From a checkpoint of a small mixture-of-experts model trained on Wikipedia: 9 layers, 96 ReGLU neurons an expert.
Below are experts of layer 5 (counted from 0) of a mixture-of-experts language model. Rows are named gate (a neuron's input weights, with its number), up (a neuron's input weights, with its number), down (a neuron's output weights, with its number) and show model dimensions 0-255. Each number is 128 + 24 x the weight over its row's rms, rounded and kept within 0 to 255.
Before each expert's rows: "comes after" lists some tokens at least twice as common just before its tokens as in all text; "comes before" lists some tokens at least twice as common just after its tokens as in all text. This comes from a sample of Wikipedia text that the model never trained on. Tokens count by the router's weight.

# expert 39
comes after: " |\n", "\n", ")", ")\n", "4", "6"
comes before: " ", "-", "|", " \"", " The", " —"
gate0 [118 106 170  74 101 112 126 117 129 149  98 140 129 130 146  82 157 110 110 144  89 117 147 166 121 149 118 112 104  89 137 123 110 122  96  95 121 131 124 109 142 175 128  75  99 119 129 144 128 135 146 170 158 135 132 141 121 160 125 109 151 157 116 166 132 148 142 145 117 107 159  83 151 139 113 203 156 101 161 136  93 128 144 107 148 112 122 134 118  96 149 118 136 112 147 120 118 167 131 108 149 132 170 148 107 164  85 127 138 144 159 150 127 146 162 108 169 137 123  97 152 107 140 154 139 146 169 147 159 166 127 170 172 164 178 125 113 100 127 158 122  80 176 109 139 100 115 132 106 134 139 117 133 140 116  87 144 142  90 143 150 111 157 100 132 132 180  82 109 133  98 108 120 102 113 103 105 114 114 145 126 172 148 134 130 126 157 159 146  86 175 170  83 134 103 104 162 149 152 131 144 112 136 149  94  95 134 118 136 116 129  96 121 176 147 140  98 125 119 133 119 114  83 148 102 113 127 135 135 123  90 127 149 112 127 153 137 121  83 156 130 118 147 159 115 146 115 125 141 169 151 124 139 150 104 151]
up0 [125 126 107 108 129 141 126 146 132 101 160 104 105  96 135 100 155 165 118 152 162 143  61 144  64 133 102 110 152 142 138 145 193 105 116 137 139 156 151 100 135 113 171 130 115 131 175 106 142 126 137 148 123  92 135 141 126 127  95  97 162 100 111 117 148 148 122 135 127  99 147  90 156  88  58 153 150 113 104 117 167  87 169 124  97 146 115 135 103 130 130 152 145 137  96 110 169 106 121 147 124 147 141  86 176 125  99 109 124 152 163 177 132  97  95 135  99 166 144 125 129 105 132 115  83  96 154 152 113 119 119 141 131 126 128 168 132 114 126 112 114 111 114 175 154 145 148 137 156 123 117 101 140 103  70  93 147 123 127 150 158 147 136  93 134 140 164  94 138 113 162 127 126 146 141 139 116  95 140 137 162 141 122 147 106 149 149 146  59 146 102 140  97 120 128 109 132  87 114 114 131 155 132 139 157 105 152 140 155 126 170 131 130 148 123 129 115 131  90 128 115 144  78 146 144 177 121 177 169 121 144 181 147 128 149 123 125 153 110 134  90 129 134 131 115 120 103 110 106 125 129 114 107 125 107 141]
down0 [109 133 146 153 181 164 134 162 126 152 150 146 155  90 137 137 133 113 152 119 124 101 116 148  68 147 116 110 167 135 130 167 149 133 124 113 131 156 137 112 119 148 110 178 102 155  91 123 140 133 156 142 104 143 127  99 143 155 175  80 107 114 121  94 125 124 109  86 127 156 132 160 163  90 108 140 136 141 130 128 125 150 118 116 169 123 163 139 104 126  78 148 126  94 128 156  99 105 129  97 134 102 115  74 139 149 150 150 132 108 135 149 140 118 138  87 166 134  84  81 137 133 141 132 166 150 117 128 128 137  67 150 115 114 153 153 118 161 167 162 143 134 128 114  85 109 106 130  93 204 163 166 111 153 122 176 141 139 137 109 118 144 160  95 168 114  95 115 130 100 113 137 119 168 127 146 140  64 156 168 134 122 140 135 134 125 155 159 190 116 103 109 131 138 108 127 112 139 122  94 158 100 123 121  88 163 129 110 121 130 139 114 174 135 117 123  86 130 124 161 107 151 133 108 105 129 137 127  92 143  98 101 124  95 117 152 145 114 125 128 100 112 130 123 134 157 152 131 104 118 123 142 158 127 101 109]

# expert 32
comes after: ".", ",", ".\n\n", " and", " |\n", " he"
comes before: " the", " a", " that", " his", " was", " \""
gate0 [145 109 160 147 173 134 136  87 103 114 127 106 147 133 106 110 127 168 130 126 146 129 118 170 148 101 125 144 107  89 114 105 113 152 148 136  93 105 136 144 152 130 125 163 121 138 128 124 128 103 137 113 150 104 118 131 102 153 156  58 129 115 123 147 142 146  86 144 119 127 101 145 140 101 147 156 147  88 144 120 134  92 174 142 119 133 174  86 140 132  71 113 124 128 104 122 131 130 150 154 142 157 186 109 114 116 129 139 146 122 121 100 137 152 104 165  85 167 117 110 147 122 131 141 114 181  85 102 155 126 121 115  81 118 140 145 167 126 138 106 109  95 116 142 118  96 129 151 144 124 135  93 148  89  86 119 139 152 161 133 101 154 155  71  96 125 125  87 147 126 171 116 117 142 131 179  93  87 158 114 118 147  80 104 164 130 154  92 136 134 151 136 187 116 101 121 141 105 124 103 120 152 104 150 145  57 140 157 166 127 103 148 109 116 139 120 105 180 164 124 131 109 111 154 114 120 149 144 111  96 122 134 144 147 121 101  89 130  94 120  89 128 119 155 134 108 155 109 101 134 110 130 148 108 131 132]
up0 [142 139 132 152 116 162 140 160 120 114 134 129  85  95  96  85 157 107 111 146 141 108 144 169  76 121 113 151  98 145 129 130  81 168  80 153  99 144 166 135 122 114 142 142 137 153 119 112 151 134 189 166 123 147 119 139  97 137 160 115 108 104 112 109 153 130 107 110 146 107 100 163 131 175 132  95 152 110 112 115 139  99 148 104 136 138 150 166 113 123 111 106 141  89  99 145 131 126 129 129 149 161 155 136 140 143 115 104 110 152 118 136 142 156 115 144 170 140  84 136 104 104 127 109  96 133  80 165 119 127 176 116 107  89 163 124 126 135 178  93  94 169 124 138 134 140 144  96 102 105 122 151 102 128 122 144 182 118 162 105 139 160  89 129 117 118 139 164 169 118 114 129  99 170 109 128 137 105 141 100 159 109 151 138  72 128 111 125 134 145 135  93 116 176 122  83 114 135  88  76 160 128 150 131 112 122 124 156 132 143 118 111 117 182 122 128 141 121 169 142  98 102 160 124 167 117 112 121 128 158 110 124 114 147  97 115 152 129 102 137 114  81 106 133 177 154 165 126 139 152 108 126 111 108 145 123]
down0 [120 127 123 111  91  90 100 114 131 143 128 153 116 104 128  64 124 125 105  69  87 154 125 177 123 100 155  98 123 113 187 147 134 152 135 107 103 125  88 117 144 100 115 111 112 143 128 126 126 137 120 132 131 153 104 105 116  81 174 116 126 127 148  96 138  79  77 123 143 138 157 162 127  91 105 148 129 117 160 132 125 116 113 114 138 112  96 133 162 105 161 138 145 137 100 101 149  80 153 111 108 155  78 141 135 119 185 125  95 120 173 150 175 126 118 159 136 129 132 113 109 146 113 132 154 100 128 114 134 134 140 156 148 124 124 130 136 141 170 145 110 151 134 166  87 104 123 145 129 110 140 156 151 137 118 127 163 141 109 135 134 112 157 104 107  99 126 122 152 123 124 149 129 161  98  77  91 137 117 111 171 136 115 165 121 128  92 122 144 158 134 109 158 136 153 112 138 153 156 149 103 133 152  86 110  73 159 129 137 107 128 127 112 152 153  92 142 118 111 149 145 126 129  82 153 145 153 130 152 104 130  84  87 200 128 149 130 119 163 155 115  83 167  98 122 138 112 140 129 159 147 125  97 134 174 141]

# expert 37
comes after: "\n", "-", " |\n", ")\n", "|", ".\n\n"
comes before: "-", "|", ":", "==", " The", "==="
gate0 [114 132 125 134  95  95 123 140 152 135 142 157 155 125 101 153 141 108 156 105 128  95 127 146 120 121 122 107 117 133 100 158 131  94 126  89 145 113 134 121 179 120 149 126  86 164  87 106 126 117 119 128 151 139 165 150 124 104 126 119 148 151  98 185  93 161 135 115 111  97 148 119 123 155 118  85 171 113  85  88 104 162  97 172 149 160  87 121 110 138 157 147 191 172 123  73 166 131 112 142 111 164 103 121 134 131 168 160 121 109 132 134 121 136 116 185 113 124 129 141 115 139 145 162  83  93 165 114 121 150 108 118 122 103 115 140 127  67 104 118 137 122 102 123 175 127 155 160 104 120  96 111 137 117 151 127 115 106 108 133 122 151 181  73  89 135 150 125 119 120  90 167  98 164  99 128  87 165 138 160 139 146 124 125 182 166 122 141 129  93 153  91 147 133 172 116 148 134 127  97 120 165 139 158 150 121 125 125 103 116 141 115  92 146 148 147 142 101 139 132 145 125 151  90 147 114 119 149 123 131 138 146 151  86 158 138 122 139 132 132  96 117 165  95 130 131 137 154 130 103 128 123 125 147 106 132]
up0 [138  86  92  86 107 143 159 141 130 127 102 161 113 139 146 163 131 104 129  87 109 168 125 135 117 124  67 115 155 115 102  77 141 134 156 145 124 136 186 131 109 153 136 102 171 168 123 159 105 160 112 154 178 131 141 120 140 150 137  94 133 116 122 135 100 124 102  95 133  87 167 139 107 156 119 124 126 120 115 123 145  91 130 151 141 155 148 155 132 113 133 120  86 155 109 173 161 119 139 126  95 140 126 161 139 148 142 133 152 143 144 145 157 115  97 160 141 104 106  64 124 162 141 143 107 111 127 148 160 172 143 131 135 131 131 109 139  89 108 148 118 112 112 131 140 163 137 141 162 148 130 104 141 111 106 113 112 142 162 154  95 112 145 138 133 120 128 119  70 130 109 141 152 172  83 112 164 156  92 140 129 135 143 120 139 154 113 139 140  97  85 119 128 153 104 124 142 167 148 101 130 128 141 161 113 106 110  98 114 133 121 119 115 103 116 167 136 108 161  62 135 127 160  91 165 128 132 140 112 143 173  91 140  93 102  75 141 110 120 119 172 140 124 116 119 177  95 122 124 152 175 141 110 138 105 157]
down0 [141 131 110 108 172 131  92 124 152 155  89 151 138  92 155 119 144 116 193 103 115 131 151 102 117  89  87 111 101 134 129  95  88  92 107 100 142 147 140 197 104 123  90 176  93 130 123 145 125 143 112 147 112 131 152 136 128 118 125 112 123  95  87 139  71 105 137 107 138 116 101 123 115 141 160 106 129 101 129 147 111 105 131 161 106 104 118 159 118 134 121 134 133 129 134 112 151 123  83 129 129 118 166 111 133 125  95  96 127 121 142 108  90 163 125 114 134 133 148 149 155 141 141 111 118 175 126 149 131 120 129 135  60 114 128 108 112 175 111 156 138 115 125 139 146  69 129 176 136 114 142  92 142 127 113 105 133 145 128 149 138 118 163 143 116  79 110 146 110 123 133 100 157 101 130 154 135 140 101 107 105  78 173 150 117 106 118 148 131 116 115 175 109 144 119 128  98 149 125 109 174 127 111 110 123 101 104 129 135  70 127 141 150 152 119 150 134 119 100  69 123 103  89 152 165 131 159 134 150 192 120  85 127  94 123 157 138 115 108 117 146 180 137 151 133 109 151 136 151 122 120 144 160 121 178 120]